Below are experts of layer 2 (counted from 0) of a mixture-of-experts language model. Rows are named router (the router's row for the expert), down (a neuron's output weights, with its number) and show model dimensions 32-63. Each number is 500 + 40 x the weight over its row's rms, rounded and kept within 0 to 999. Numbers have three digits each.
Before each expert's rows: "comes before" lists some tokens at least twice as common just after its tokens as in all text. This comes from a sample of Wikipedia text that the model never trained on. Tokens count by the router's weight.

# expert 21
comes before: " ", "%", " be", " —", " −", " +"
router:515563471434497508457460487545449590500460508544452506519515503436538506489453557519506483517492
down0:548509508475553661468549486463434478439490478463504445497383512529436484484506538529503537567467
down1:412492471481491447510543485484517511464495537492508518475468536520562492481506605564527539501516
down2:508503505557426521434534559528580557457513505529569453540491506483495467515513577561475486528513
down3:463522491446496461498513548478539577458427468463469475423513493548477501460425449578517499482463
down4:501536491546493469441519494574455520554510467528508448467457407475490482517499569495454444482506
down5:563436492486459490469504500505511498507531560460422532565479521476454432503445507550479495459579
down6:467485502559558530466500567482499457582505510498490497527519502465542486512509564469514463395500
down7:506542511508489522512501567428554459520423512471402524524498560476572555494465567502496457491503
down8:511478524551548536449531508542481449494485480485473472517414586526528464536491490413543523492516
down9:501495500517507469414455425528506431555518538495543508468455536510436539458540422516500540444471
down10:506607557513503460526526446479545534442475552539495483490500520516512522518492520543479499489433
down11:456521528387437530535531507444517513532443455449522424488527498527496531471492420510486475486488
down12:473469491469457547544511567482542489551514521452453540534455487495492491493516497556501585407487
down13:486499538510485523439445497435455529544429497487498551497480514463512560488508491566530558465462
down14:508470550477611449498478418476519476491516501578462477530468500469566440505508543447536513489446
down15:505498553482452466464554502486503499556538413522481501585522542503493426499567448490498594481524
down16:489556462504538457545516464538459476434535458573458549429478459566632547525489535494541527531501
down17:540550528514530464544499469560540499492444487471521518490543510515523467489526581482532502449488
down18:510440464482481460565444497473510457556453560475476548461532478491469530478479440440614481468481
down19:509565501542487476537452551534484558553454512538497559496465500500523534490476499476588509547546
down20:421413485450542482480534529508486550527522501517599579482458486442455564506510496496500446473597
down21:472477576433535453465409549535453524541519517451512523463511463509558562424461516497478484584496
down22:521533513515534491593533520523491459501549552492577464463530497461450499478480408537549496513512
down23:483551450496559433532460505476489561513481483503499539477480484564450464551571526502421446485519
down24:551539554458448547470475488481478498482515445470525459490583518483544569514548506478521512502540
down25:490523484507479521465496499487540487431566523503595497525468576491465445484516460475490531498486
down26:468500511543466577532499408502525485544520447524551439577478405500519552400445485576550469517465
down27:545481583505497469430570525530510524501527457530517457531488422528518476463480565472463489498475
down28:478466510557525480445434455485511497522504485542499435523494505467487491439557447509533466448522
down29:565478460565548489445482507558515505543598518390517536478534488446581517491433566445484552522494
down30:513553536498471468541464421555494493513499458518514563463451503560453449564487495525540517509583
down31:492475598516512534482479512516449412552478497453447488476535475489485496515498457511458508589494
down32:501532497444485569446515635522495508429521462545509486535498521427505538516451545485455524539544
down33:522486432483466490532539469429464501513430489445508505474513469541582490523483501598481481545482
down34:507479537508507463511589501423500507450480440502540490501538474515525500467446449561458449483553
down35:481561546567472526480499475476527482553558543547482541577534550503489487450462526440493496474536
down36:520512521524463473516508475503515435421538474506500564528549484541463551453515542503482533530549
down37:443425490562504456553428489495516551483501517425472490538485523497487494487514512541501494476534
down38:477564418525477517427470528531493531494488533439493459472471541588511569591554481501529528488494
down39:497489502494478535472538481426530544493496501454477498493461511575493488508435493455440525515477
down40:438551515522475482528507495501559530436548509496441496438438474527532539507462511573535499440504
down41:444480541554522526535566517490543527505510517481482528522451465568482551529519493475504382510408
down42:460481472525505496568572518523534544468485477492520551564552415429414531487507477570497510485486
down43:514454525534493477404413450506490556537562517515503469468513556505499518514470534482479532495527

# expert 28
comes before: " the", " ", " York", "9", " a", " United"
router:528546469429550480476441478557462563479465424489461541542475541501539486456479563511565525521503
down0:483474531521447582507536483462449549497531493454497502473494501516449524598430515463516448470528
down1:530511553503430553491465542512498443527471474495523470534505525531493520519495478481501549513374
down2:480421434498519553454537522503483445522552524470521512520517466496436544532440475503618464466460
down3:506396455582546553527562519433466500501506576468514561498534476508529439473443538522489412588510
down4:570453468460568401435555499517509478525459473444467479528506502513449488515487520501512564543510
down5:569543493536499518485495497538485421560568467432514444572493509533531521453506553569491460518485
down6:576473485445581487514515532532545562566441532495470554517526490451488513508435477505480484492612
down7:509495502502503494442500477482545535509531436478553479459467494473549506433501517485509525482496
down8:433463453522550502493487552380480493529495460445456518473494521502453516469540497497459548512486
down9:528529433481496561531478516460427470489477481430551541472526458469494471497507517485506464554571
down10:500459513463562539539546529521552533560504505450522518454416501471537497423503480447542578507526
down11:540522523510493503492496527611522488479474434518517483524539560547518441554528536547483488379494
down12:564448502521541562530519541442517430554478537497453577577533472544505551523461458474476474538522
down13:555539497430515438432501459529556480559534580529491518560476512510463525524461474523544468502531
down14:459505554503593488506520437469442430498439516518539527439556463423515439470475437489535507544556
down15:511440506564553461459496512532477529517523470497514493522523503430447551484460561459566525566453
down16:543573473469601506471534425527501481431520499540554444502472485533465457527572553545435495482481
down17:508500488526502524507482468489484534454483594574495482509531461442475551571466463595532469481550
down18:480466423517488469500494490543510508509483479450484532503539531505486496444519474524427542519484
down19:478587484509502505497473640523500557494504525510507466568499569488478552497497475479495475454490
down20:449542543464532488436489554520496553528475568516510527508531476546538510485543512463426557505540
down21:565433443481559483509494491503568470477558473434459480529469465427502448483485513582436473490522
down22:494515494532458465553480421474551533452528453562485528477490542498507578562531468500548596538485
down23:434532464465421501467516571545465593418469446565563505502562481481512476540476575528544455512479
down24:494438475481486446514535493533543552508537552498460574510429520541503535551473513463536535420446
down25:523507456507490538494508492480543540473512524445435556480473537471546548504422531512510538565488
down26:533490452492493532535504509548504550544466556532475492520552507502498512525565535532562444520540
down27:617451461412444482558430536508449458487505500452492531423493481475479465477503545486548538520478
down28:498477437493590494466471406493464474453471530472507532551451557483540422508452546517577492431484
down29:560533490520462571542459441500557488416450518498457484504511466429435478478504443474485557496503
down30:548491488440492526554460563486526486517489495466516470500532516417467504537527497528485451501479
down31:522464486461463448510502460403613491565515559468460501509513511461538529425512565468459490597480
down32:533485441505495500487517518458495441496491457536498425493489535521550532437509481449500463523495
down33:462522601535468501469526519559477441478497512513463484514486524537496501491483374508512480470505
down34:493547592480515520496467601551455433499459537425490527480507468475441521504482498512545490481514
down35:484503475475467459522460458482550523526443476419537502509477462511499461557495556453488478513464
down36:547529510536505460472527533503500511474490491482548491499534499478514523548495538573470494496584
down37:486509571439523512445468521506527478564496472494491540474536479431487425555467490506451551521385
down38:521460513512524464548556442561530519518512522469483552585542437461534485515460515539469493512473
down39:486529576474600497576548566502471482451491590433428446480525479527496496542512561459494460438462
down40:503510534601555477529549477576482511513496488479451508472446440484470504534520474536555557509485
down41:492576477481519483570526469478491469550487506494480512425561530528463481515514498555426560454528
down42:542489458493552476480554511528499479473616456523535428492447503500467569543521506528523577535467
down43:493518548518474561492475478513504473480499517506539486491489594495523523478530486569539508466535

# expert 23
comes before: ":", " |", "0", " (", ")", " of"
router:599546474419494444515462523637462537523471499492469505486472491469514492544472524463540499477476
down0:580491475469431554423463465398455479517494510500461445473465551483477476486563508435540522580503
down1:534495547551595527430467504470461465503543529515484459469561517539450495572477567437535471495478
down2:498468520504531570504531516457527473500505539404496487551568496496452577548541522471602482452555
down3:464493460519506393464493438497433509453452432494463430509506483511443503426521474507463488534560
down4:504541501500530459492485417508524604552506458475588510542443479506480586495475411516473472488558
down5:514500419526473484465471507530544554450480479515479459497510541425467463442486492510519497488475
down6:445478503515517531487485508543523554537464482449527480512491442522404512473539533502537572483544
down7:520482489464416514434443471545481480523531502545540513459468497439506500512565623530505540509497
down8:505538462494605546477420506494425523498411506473496538569465515496480452441512532528433540519529
down9:519538559489421519493511514529465451508480534485430534511502529522547468505453520546509453546529
down10:540525516523494443549481473542507487478535592462449514509535494453523553476560422481512531604567
down11:517487526480499456581443570499505547553509527571500549479511485506529478465535464469484548520467
down12:518509547437521507490549498482540522484512576519540544559443484485465553411465423476491508493512
down13:481547466441526571532447560467513514511543561491445523476543528502526502479500521498534480545481
down14:506444527507439566461461515490504524524447486391495500482522481447459439518466510572518525513530
down15:549460461502565500494437516545474489491452536525575505507452553432497440442488510418591546483501
down16:480518537526501516524446498519488453539523493558473501477532505455530543529397480512526537524552
down17:553549503456561504463535474535508516441481460547466487500464468442539458503534481529476515470467
down18:485502413471501508489527500468543545533545465554545540490506507557502530464507564456531444570504
down19:501507424524535522427516475538468498529488457558537543525534461467559496463484493522451439485548
down20:517551533479491536459494446447571510560501488579544500448509479506457498502526483551547453470580
down21:495522530428518469550505462523571472489527592541478554461496515532457514500449538451505443514539
down22:460572476482456518529517544544437541446532488557531517513492463535517452545511451490526505491534
down23:457454510539505498486551489450513559549440528466512492536461434566478544530555472492528518454460
down24:508534545461440524470447453500445475534455533477488430517394563464494554523523500441558534417497
down25:498532502556452494450470525586555460543530465415539488433504461515538440505486451555421417549523
down26:504474469481521476523555450436458468480550405446504554550491536502440535565476621540509492434524
down27:507559550499569492497490491524526516490445604536469521455513484532522501516532440523510483612440
down28:486514444505483513456583525476533441551481527526474532478576458461562556519473526456408535481521
down29:524500545522518573497463454484471544484488472402497485503490528555514448548544487523456516533504
down30:458551444554441489527453498487521500453444465463530481510524583469547516539464467473503457429555
down31:558497485461539483478497538539481456523506524471441486526548492486481463401491530465492550486436
down32:526544506533530466511520500555489497507550553567514465522500479497476543577432524511508493466516
down33:501466496555496505460455512522555631420504531564491549565564512512537475476515485501466488502520
down34:514475519425484485564542505543486424491519483551471472494523565449481507487473512474522493443532
down35:498449524510465422459520486471525519481484623477518510531577521533468417540525547460440473519440
down36:507438492483443472475500488445447502469545580501527456418476495441502455497473484444502553480478
down37:545447514512470477484478468457460505561544468453463458410511529555463521535513520481465489519477
down38:519574550497397487504508465499523526542526477447518504538479536518466414481516557416570514418520
down39:516507510518460543508594402457509573536518548479593515521484492428454478437553486572454461552550
down40:473538592513456490524553547498564490414550431510503537591551547441586548560514505522486471491431
down41:516507564530425467472514408474447516499502523518564512537397505486453490460452546489496540489535
down42:479491455472516495490585434472461509507551490561569502483563475417432522532450526513453573521572
down43:446487498477547489536492520525492510408518507486566508441431526502489560503458533478487516516472

# expert 18
comes before: " ", "\n", " —", " +", " −", " L"
router:596549498452525485464454472531498568476497466494491469562515522534525492459497588514532499560503
down0:530492516535557502462554446547517552549502555476524518581516495537455500521456465450514446372524
down1:524468507494503459578465541490532489533541533495516475560536595525531599496498528463447482472532
down2:513523466490458441510468511502477462462504519484501455441538557450440492498473511511555532533529
down3:531515471473480459522507557532443441511587579507438598522473552551450497547516471494448470469432
down4:473454574498589505488492533565480483499465471539530515490463488503505500418450529482529440516512
down5:517487544482491517543460479516546441489405483462524574536505419474563493493563526467507533514520
down6:491460510472468498461516556465521479513479531514436489449453526549477453541445433489556447558498
down7:454509469473487562515439453524529466487464525538485470419559490454488572582525481408516574558503
down8:541464520436485396535482520544526545470489462476607525534487533460439524508490546516492542507468
down9:559451524442430609567522452539531512497432497501505490455541503492519542454505579491495544459520
down10:511437505502533495438464526455554510522511518465531481500414566465513520588501453541491514528403
down11:479512475454519506483533435536502529550496471500510463480563507491463505433514521461414433531539
down12:489553484427519598528547503489483505470548606531509437595562455448502488497493463498484475478521
down13:490495478464484484468542539477480480516566419466571484484438510503456557509556476427538569519598
down14:518558538497502512438453508560522559449406465604523557596487538535438471525494551460491465488477
down15:502524437500497499411570504571500470485524513508486458467505453589480472509594491528510517466463
down16:542457463516569459487495558497478495483447487499500499505481649513503488421544517500508456524477
down17:485541515470484506509561416521457468503522478622538510496460481493501513492488528474530518516488
down18:476455522571542543469487470490509541531529651470469456447470463486472529509521480557450548510450
down19:532553524519471505459548511501477471532514545446484451489513511467458469571509491464506568418492
down20:515525521506449489526479546497447488495494456464511483566490555510502550462563602514524488540515
down21:485472440510528538474583513498465489563478514503454531448489545540494536520523437488560561558469
down22:518475545498506471506524478526509560428489513476610476515457413454468535516496445539504500537523
down23:483482443510568489504433527487484478539514509475490561506462486483516570552506459526455489567461
down24:498519439521514509487541476476511511493488536499478510511523457489482550453568554504480481477539
down25:561573459525463469452527519493482479503439478513445489526510493520557496449518473498514493545458
down26:456421557509471494506536501548507555481488508493506524468544514532596519505529480370470550481540
down27:505450471490523506470513510564484550538531487525524474466504414443486533518439427492540466502516
down28:515475466470516494494484491488483490479503572481510485519467464600428469469436400556518461511506
down29:491557497460474510528516468495581460465512494462522506525466608512445512519556452523540504476475
down30:492456473469507505575495522522563518580432507440532501491506496432397508434469539518573599485457
down31:488491544506431434504466493559506506475467467478488500491464417513518502499471474501489516446485
down32:465463498532498503486452489533432429517522560502447525486493535507539491567484578452522497460483
down33:592549526488457509453418577587451492495494423526497528547469440466456484461553469524514464522493
down34:466547437508480505515562503455544522497452576507496523575520569454485571407546548496481519532556
down35:414455558485503516559544541494528471509416475493472487453504503517497571583471496575474481483499
down36:655446502571469507478455505475453464529559534553480473426473494470475491477542469538485485537484
down37:507542467551500537557547517491505551494508539529524402494543424487457494459426448530474469557402
down38:466529438490526507492510512509494556557536467540474505435495475548537460530514483506561499420586
down39:463530525501500616485443409484492461514475457475530541492536436506484564457526540484525511550508
down40:462551471456520429463504488436467505518394445429505508439511552538526455501475509428459525486556
down41:563493536503448485471506548495504548392525476544542467445494469474514438497486425455469481507450
down42:504455510518440486529495504502540532439577555464534516527487537422497515415510527521547516482498
down43:445473438591521455544509508506514508524460477478540510483509487430534534487516505439488503484537

# expert 25
comes before: ",", " |", " (", "'", " and", " was"
router:457509491487486518495423521512504493495467479538418507516533560450488496479466535539516541497534
down0:524516525461442520498478492506518488442574537538445488470517606467522507537555433460525492448535
down1:482525440519503485479489531528558475486487509548519498485514552491492558413539546554507521558500
down2:558590486517453505513516505516538581505508474520503479486438494496512492484464558482533453600445
down3:532505499463492544504495557472474511494552559420507511492504467444469488524428499455463556555524
down4:470525605508392444528465526498476543562493452499599552479568527498541513536515470505474489506429
down5:573568503527501491451506528546516483500498426448522491516502470547452414552519446491537426476442
down6:468558452501520458509512466503453463580423516447540492494461503530510497506427540561544533476505
down7:566456504482515451514424568454556516487457515482574528502438505512464514451519462473465571488507
down8:492408522488523487510533515536441470566509473450498531466501540534501528431526482476583523476465
down9:466553485481529575546564480515465521470523612515502515479445531532440558605447480480544456440480
down10:469467493487432486567517528524491564496532481544568460526503484535601414594469550397476477485466
down11:518504493520427472523496479491462511490500470517502521545518533551459449446503462483475536511482
down12:546616492513501479452554532490538556475530437402458478489469431402507456525432460456448468512520
down13:461485493559440504472504524415477515463483550533443431503468532612515536500518564549459560473602
down14:490488411420477459432517507523472515453507441556501541494466474544465485476498530479498513508515
down15:547474518520537529505452554458528429518471443446540522489506565519476519501494564490530534452493
down16:576499496517593507545530508484504518478485462505504521443481447543514488540518404501426483548469
down17:466455556561461460445473525475555521480425504545503567512456517500538504530500481514447496468579
down18:497439450446480541497557563518535516536464505473558526518455485527510446515518487523456497510527
down19:515535540496506489494485442532503560490500540547499470524498553574458544532519417450502501538465
down20:556433473531482503507541511483526529499502536515469394543442481564481448479525495561422537524486
down21:490459418455472536501556455484507538536428417570478491509558478532489535524559411561481478483449
down22:460493488541448529503498468508558522475481521507546483544398401545428511483496426525501493497527
down23:492502553477481523541560494529571585519570495471500501509436555482472490527516519557493458553587
down24:508457486527469470483524450583463582530565493465534471439532483532500491467398464531446446501603
down25:460528513555522473529449543448520521513522434451569497486527535501471479466484550466481366518520
down26:578534461515506532473456512497517371538495564481506544534539544574449464479552570518525486525486
down27:574489499554433498423498487527418453488486455508525485486538481545425515468486495506520494462444
down28:429544481561455574481492506498511549460545475525439432569482493526446478489506489554502437493542
down29:494496581585533482450464532547499475479486453493399565487470487496523498554516551512463455443482
down30:451573432530421519483490488541476520498518453519478425459523577462480489451478417556451547473499
down31:536588507546516483548530501538450526469549536537523439506427489457398510553561525470487532465497
down32:488548406479538434500509469536469537453535502492568478531483534454507489478515525473502480495492
down33:495493522456418521461517467460505464531531454452463535487460511483472503491517528521424535422405
down34:471467524522546467421524457501506489563520509541365513495493497514491462501475573538486485501528
down35:478480510518529472568539510470496516484530542490489417460490471395496541590512567452505482538475
down36:473496501566541484467565442416490559503471508497510513492522485439561529498456392579505465484455
down37:528434546464470537479516446504476492516453525488396474496453494483452494467558498459460497436434
down38:463536479486470578498466441454512466499547494545432562531521533477566479561553469555476496491489
down39:461496494481552502560375457485467505450487531522510536518518476521559416560494463563495492523464
down40:466509464508524529464510478456512483516531583446495485479585469534459450406471396526460487577560
down41:523466542534507525490514529554481595417543437513572595451495493485426558462539492517418519503387
down42:525433498514513461507503528553473457486468561492551500572498492490559542471516524504515549547499
down43:549484539508541411552560536423496578550556497528475510471440488477519438582539479463508462485454

# expert 6
comes before: ",", " of", " and", ".", " (", "\""
router:544534428466434490468511528553449568512511450500471541512501495496511480530448582437509488509548
down0:523503503499421536507445466511455447501512546471467573470525514493467542550562500584453556489419
down1:497441540520435521461455578489530516411445480511459518555524510502535499435487443511559609510450
down2:513510505485479452495507538511512511463560486431532491440524533435443573493500503486522569552501
down3:500469464485509490504505536483518559423472498446400619514479464426475516531490500505472547444421
down4:471555542529579568473460491571518563477457494488495496553543464476430503512494537553554536476481
down5:495529560487523474417532436508599548529464503486467506527492483434571497523429481501477530433471
down6:486520544476505465491538476575500583511550502569501497564472432495545568515574453561526580525505
down7:463493546592517492523512540537476543486480505558523451525458445497505516548460464487508606467466
down8:516533469473455527554508527451520493528510436543538468484523568489471536479502475480499451474475
down9:584561515521517488453508470463457491540420490476502549508522485522428479483482522468489515573520
down10:487469536546523487545452502505549430415526544468478496508458527458475509483437501497559444473486
down11:477590436449476483496582487501545542513483498532451499504468500457462541510536410437552419493527
down12:527557533484502417494517508476583476467459536484454503475498518544496417511507465488501497548442
down13:497550474483542428480443530540529520532519520492517486449520504484471367518465523509490495451545
down14:440550527527550518526509594550468428506395542550418550500491502490488527475479488419456529525494
down15:490553512435570472493468488564506488449453475493488480528454520429516536445566501511542443571458
down16:575559480507497489517554533467490527524463563559570540540550479495470539463554453536504466469577
down17:522481415439466525478497558508434460523508520506521507407535480482552496474438448451493491482448
down18:493484493507445516493512545505513526407571514439508499513527490427479502490396428469528426525543
down19:546488427467550508537431470575444556563440504456505462520377417479505415509510494552474472479453
down20:531556513471559468492528403473491512508470507521508565537481459499469453436506484509520530495522
down21:482490492481488485496384522469479533551457518508472506507440445482545433450472499512520537500481
down22:483520504494482444511494500490486532525522563496569505460459527482446496542463504475500490474486
down23:491525458492453464384508577448550542493489450486503558474512528543451498452529514592571518512543
down24:427508460510479487495523462447498552496475487487480546488508445571465491550444514533508458494504
down25:517471481514504532517475538506451514533530456409497501416441499513432454569531525484535573407411
down26:552426524480484449499448549509485498487554537496480568495571518602530408509587448545483481552501
down27:434447517501522418514461473553514443463544479538505503468502577398558406444527512508572509548555
down28:463445462436533522447426519535493493494450496555505451528507478525501462424511507562521521509414
down29:473503541579480527513534591517480574484533431466455495516536488412498425522470560548479463470509
down30:528569511475543453434535501488471498522576411484544503458493467545503484461462457488479518455547
down31:574473616467466480523476486504513447504450423497529498536568562505510512498469531467496500560463
down32:482496494472445402506499482577440479448498491519476419515505502452544480414513523487404459444420
down33:568516558480483554507510457453399439527526508478531427510449507481449477448518515516411487517547
down34:549510509574501532479482474539497485442518451492526527492494509519540485525483500464468468520510
down35:510529500440514485470507479432524438487468502528478432517466551443612467446551499462474516540509
down36:542458467577502544521523434561514520516527498497538525595547511452368559454546501483499476494537
down37:545492559467470502573491521478489496414446459592525476509474466477434481531513522530501515566468
down38:518490476498535500472525519437405538503508406436472493511507557498535483463421522442509446413505
down39:515550461534569489507448449458513630522457511528471483490581520510545480534461454500526489446504
down40:535454512509511454487466521487524576556471539458499453468465564525531468549493474450434526511580
down41:497516499550467528467499472504513532441485429489495437491534493520485514492536529493405485465547
down42:542455475465415472475530493562538544521451474501511507585490449476534474438538454450487486460479
down43:554478486560496497468517522491478445560501473467529469484449537432477492504513460540473505533552

# expert 29
comes before: " |", "\n", " (", " is", " of", " was"
router:482552489488527486468503555520461547459477474454473555523509528461503492512483498532452449498503
down0:542565503476508498491531472446464542463584555518486513436483455497455502490535471451508509475466
down1:423429608472532537501449567527519535591483529484507544512434516504534523492532452523504497535484
down2:488525502479440514520495513543523437537517462558506508560545500485473528461486467524537527479471
down3:503492527538521486459538566456518558477442556476514411522553493505522517463534502530578523497494
down4:503523433479470469505602433439499513504406500470455564455505529520484476528462479508574436485532
down5:535478417478508537550483548447513473494516548420611487433466507379471526533529530460526469483559
down6:505495489486451527566483543511532492446531468513450508430467489478475447465554538541514461531515
down7:418545561465562508523490493432499505562409492502540519466467485523489453457523494441558565533439
down8:460517558516545471464509403487490465420489551492547525510496519412496469467504525498421495495438
down9:509574446473591495467529532436537449601499465547432498547484453407551559499534475480454474482505
down10:483484476522482499495520477431482535457448501562471494524470541537513494457539544396476505504471
down11:569589492505490538527569512485523498459514425491464483554421479560504553467534480498455484515513
down12:480498480507514505568585499489507404496469489530423475507466529478519474477561512539565556516445
down13:426559584522570464553546545485460550416516502480444512500580514493548531513491460500471494599554
down14:482411439575486460498539394504424472459518432436503514493495476500463504495528520555492467506499
down15:512458538547517507514442523494489436492453467445534580419567477439511544493538419527495481477474
down16:548515488496556442490432507492519467522435495539518472477470435487535511536536481470431546564573
down17:443503512480474496478452542512544597454478461490524458507519510553450449466456520494543490495483
down18:502468422473446548565556487486491524484526448510483511461545458484571513570549421440462473499495
down19:562557559415469478465500452507489447555498476457506562463465536502461540485486491477490543490479
down20:499509470508614514501496494483473472536479569484480527516482553521488437528484472521478503552545
down21:566485526526469502550552540520470484526421512540488499450532477447519462554520527452500520556565
down22:421482507518572512480460467452505478477474569513482539531489498547538526468494531554540537467480
down23:406456538518507521522529535491499493477525506515500547504565466516511495534559474507517486485493
down24:410501490494521511562443447478455488550508467558423485512414535506513528549514536459593496470483
down25:535485512521503499470507490540512488536491464465515512423438482492454472536477457467451577452551
down26:512522502554541466545525531610471503546494549509525500465506478574493463544484531475547501517528
down27:500495563471523472515577539417542464510541440524470493493535524452548488500517499523551537561587
down28:479509580514456491521486448467520554480511514501502523514496413453534508590454491501595520503497
down29:487429464463562492467513499489516580453495474548542525438424521502463475537518495543499502466520
down30:548593513530488501516575485504467517535468515622478459594568523465435453543526485593469521437535
down31:532590538545477527506487508573532533536574475566470536442568481468485440531553552491473509462545
down32:487493484461580481566574502490514455514459502476502558469472480481453514436530547534489442457551
down33:546511537507532556569438490622485544471565490506480520506480504529433508471454493529398494506549
down34:473500479532490557505498449493531491559510466545500505503494480451488539531521474415544489552509
down35:499537494497488491435497510505453486487433490439435495460473496558498489433502459547565510471448
down36:450488508463486507531485501485404504551515494542543513462500451509542505575466561451509560468493
down37:563555487511466523472464530527498509508487387456534470505491430514527525558477462486465488476508
down38:515475475558503471563489519489511535535506582553491542526459483615521521530480520466499426505403
down39:506572534515543547492511426512451506450487496546411519535436479513501502490458446511538479520511
down40:466497506607463502517555515491460552497442511512529479472426498419481528466461488553493448444470
down41:492508481518484545532502483513527453501560466544485521447434483505531498560600448478537437479479
down42:510465507531581489520502440471567481447534496490510530498505541496435503479514501509513552437551
down43:469532462544492442491479486531527548516454539447475477425474538561484574495564529505459531536572

# expert 2
comes before: "s", " of", "ing", "ed", "e", "er"
router:518482518477520462493487560612516541474415408568473543476451481420574472480443530520462508545464
down0:461505534575447479500449452458534522461524574481509494458485525524542528488492521501507491506511
down1:502496551517521574553550570487547449463506471470508508498498520556487538558436479441585522523506
down2:533491583492493459489524490549503553507512494462552508433520519557429437588519496442475568508461
down3:444497469501493440457502473533528494544527516521516531516476516520554512528458466549484398549515
down4:499489457495475508513556604496459535555545560455522495514544567449473547535475511458553555565499
down5:435467550571482504476458485446512564483524452515523450518483431472516521493418429555502544464435
down6:475525441474493458469530521472517482476506466517528515493466522495485402476434527508459515494556
down7:496488479518593494547500479549504479456513482548546527549528429501412619511465492503417474574559
down8:459510491485510546499463550588494523500476515567446505443551451574501473470461534438452487502530
down9:476547553513450488548409528503534588534482538449487525505538521513535495521496493484509559458465
down10:493484499525487480472492474514500491468504485472515497483508553541463440543551557468443516511467
down11:498502479528545506463570495501544511475521533513480484545556487533565534519539532489461542529499
down12:554468472519488545514535518520487503532480517486559618503477434565439538499563515522510480489494
down13:513569486492490561490474522534488469456593477459545528539511587466451478466519541497528491461505
down14:480433481526478458476530563569426518519545497533499580515566522523489431549432533536421481532478
down15:464477556524527452467485526492556469470525445550547491503448389500502512473458460471513485483534
down16:588501588486479531463438463513474415412516528425482506520521551441479550529467428524449494443462
down17:540546547493555437468461500480531564511512546499462463514498511531499563478506489465496463467451
down18:463529527504486489454502483465464411586468426586452478482594489473545526472515500503462420542503
down19:542440585508474464485605496493484560463412463583515483545462511536478572557472473432491549530460
down20:494544500518487517501511381444564496501456482498508439523473450496511517472537505622457456492477
down21:533471508406493506519432469490490476497478528481517482526512507498522509506452539431494479588542
down22:420551484528490423552514483455527503562516530517556575424476442538486537493558501529461434532471
down23:512546543504483557497532513455538552473524460563599486538488480469420486452574487527488484571561
down24:490487480458478469449473526497520490485550550399519471564453491470547480474458578510459540544484
down25:544474474544517485413555562464525548536503397473517465500483476507494591464480517564471478510510
down26:572546482464506453455457515475523582508496506499535485441488480505441528484446540491545582491537
down27:534561465561513527479530456430494562512547486534519579433463520519579522495518511444511437547434
down28:489491505538485516455452454459473492393527558435476450463549547479487502508438534456471489473492
down29:522402576500508461477498491466460581556475481535483462567478491483520531545451489514562432559523
down30:429513526540532522527543446558517504443507519515573547526455536515473538514552455481502492570540
down31:527497511486507451483563528425503560582522492468528475384537427483485521490486511545506530509523
down32:523522517551504516522504456490459466478568480562481485515574531466480512396534480596468510580527
down33:492456524540520378459482505516460554494466448572526484465416416523562490544532462493489519444527
down34:502466515587427496487428515538479481527504520446560445459431467548524441448480549471503468477518
down35:506472480513481521590500565595546446516493496511571487483601534495433472541430527474508426451490
down36:505490491494506518530415436544549521471494517476533514508495447498485485507501484497480488484488
down37:552502421474479535475451499460453504488425563526493514537561509496544565520484521503574487525465
down38:468548586451567502563499528468530422511470503504430512383460504505548482486530504521573525464447
down39:581493561475523468551536535456457491524513474506513550437491476495510471483462551420547504523520
down40:457530515486516486530441494534475528580531503483433463422497517482536504505507486452492476484505
down41:533391541560458519560530564566558475579492493516536497504470479506529538478525579494471565511508
down42:493527496533453496426427572491531427517455480512484466551534486515469471547454490560530544457508
down43:475435487527532476458473498493555489472578513450433506469515572489459508421452484475495487545563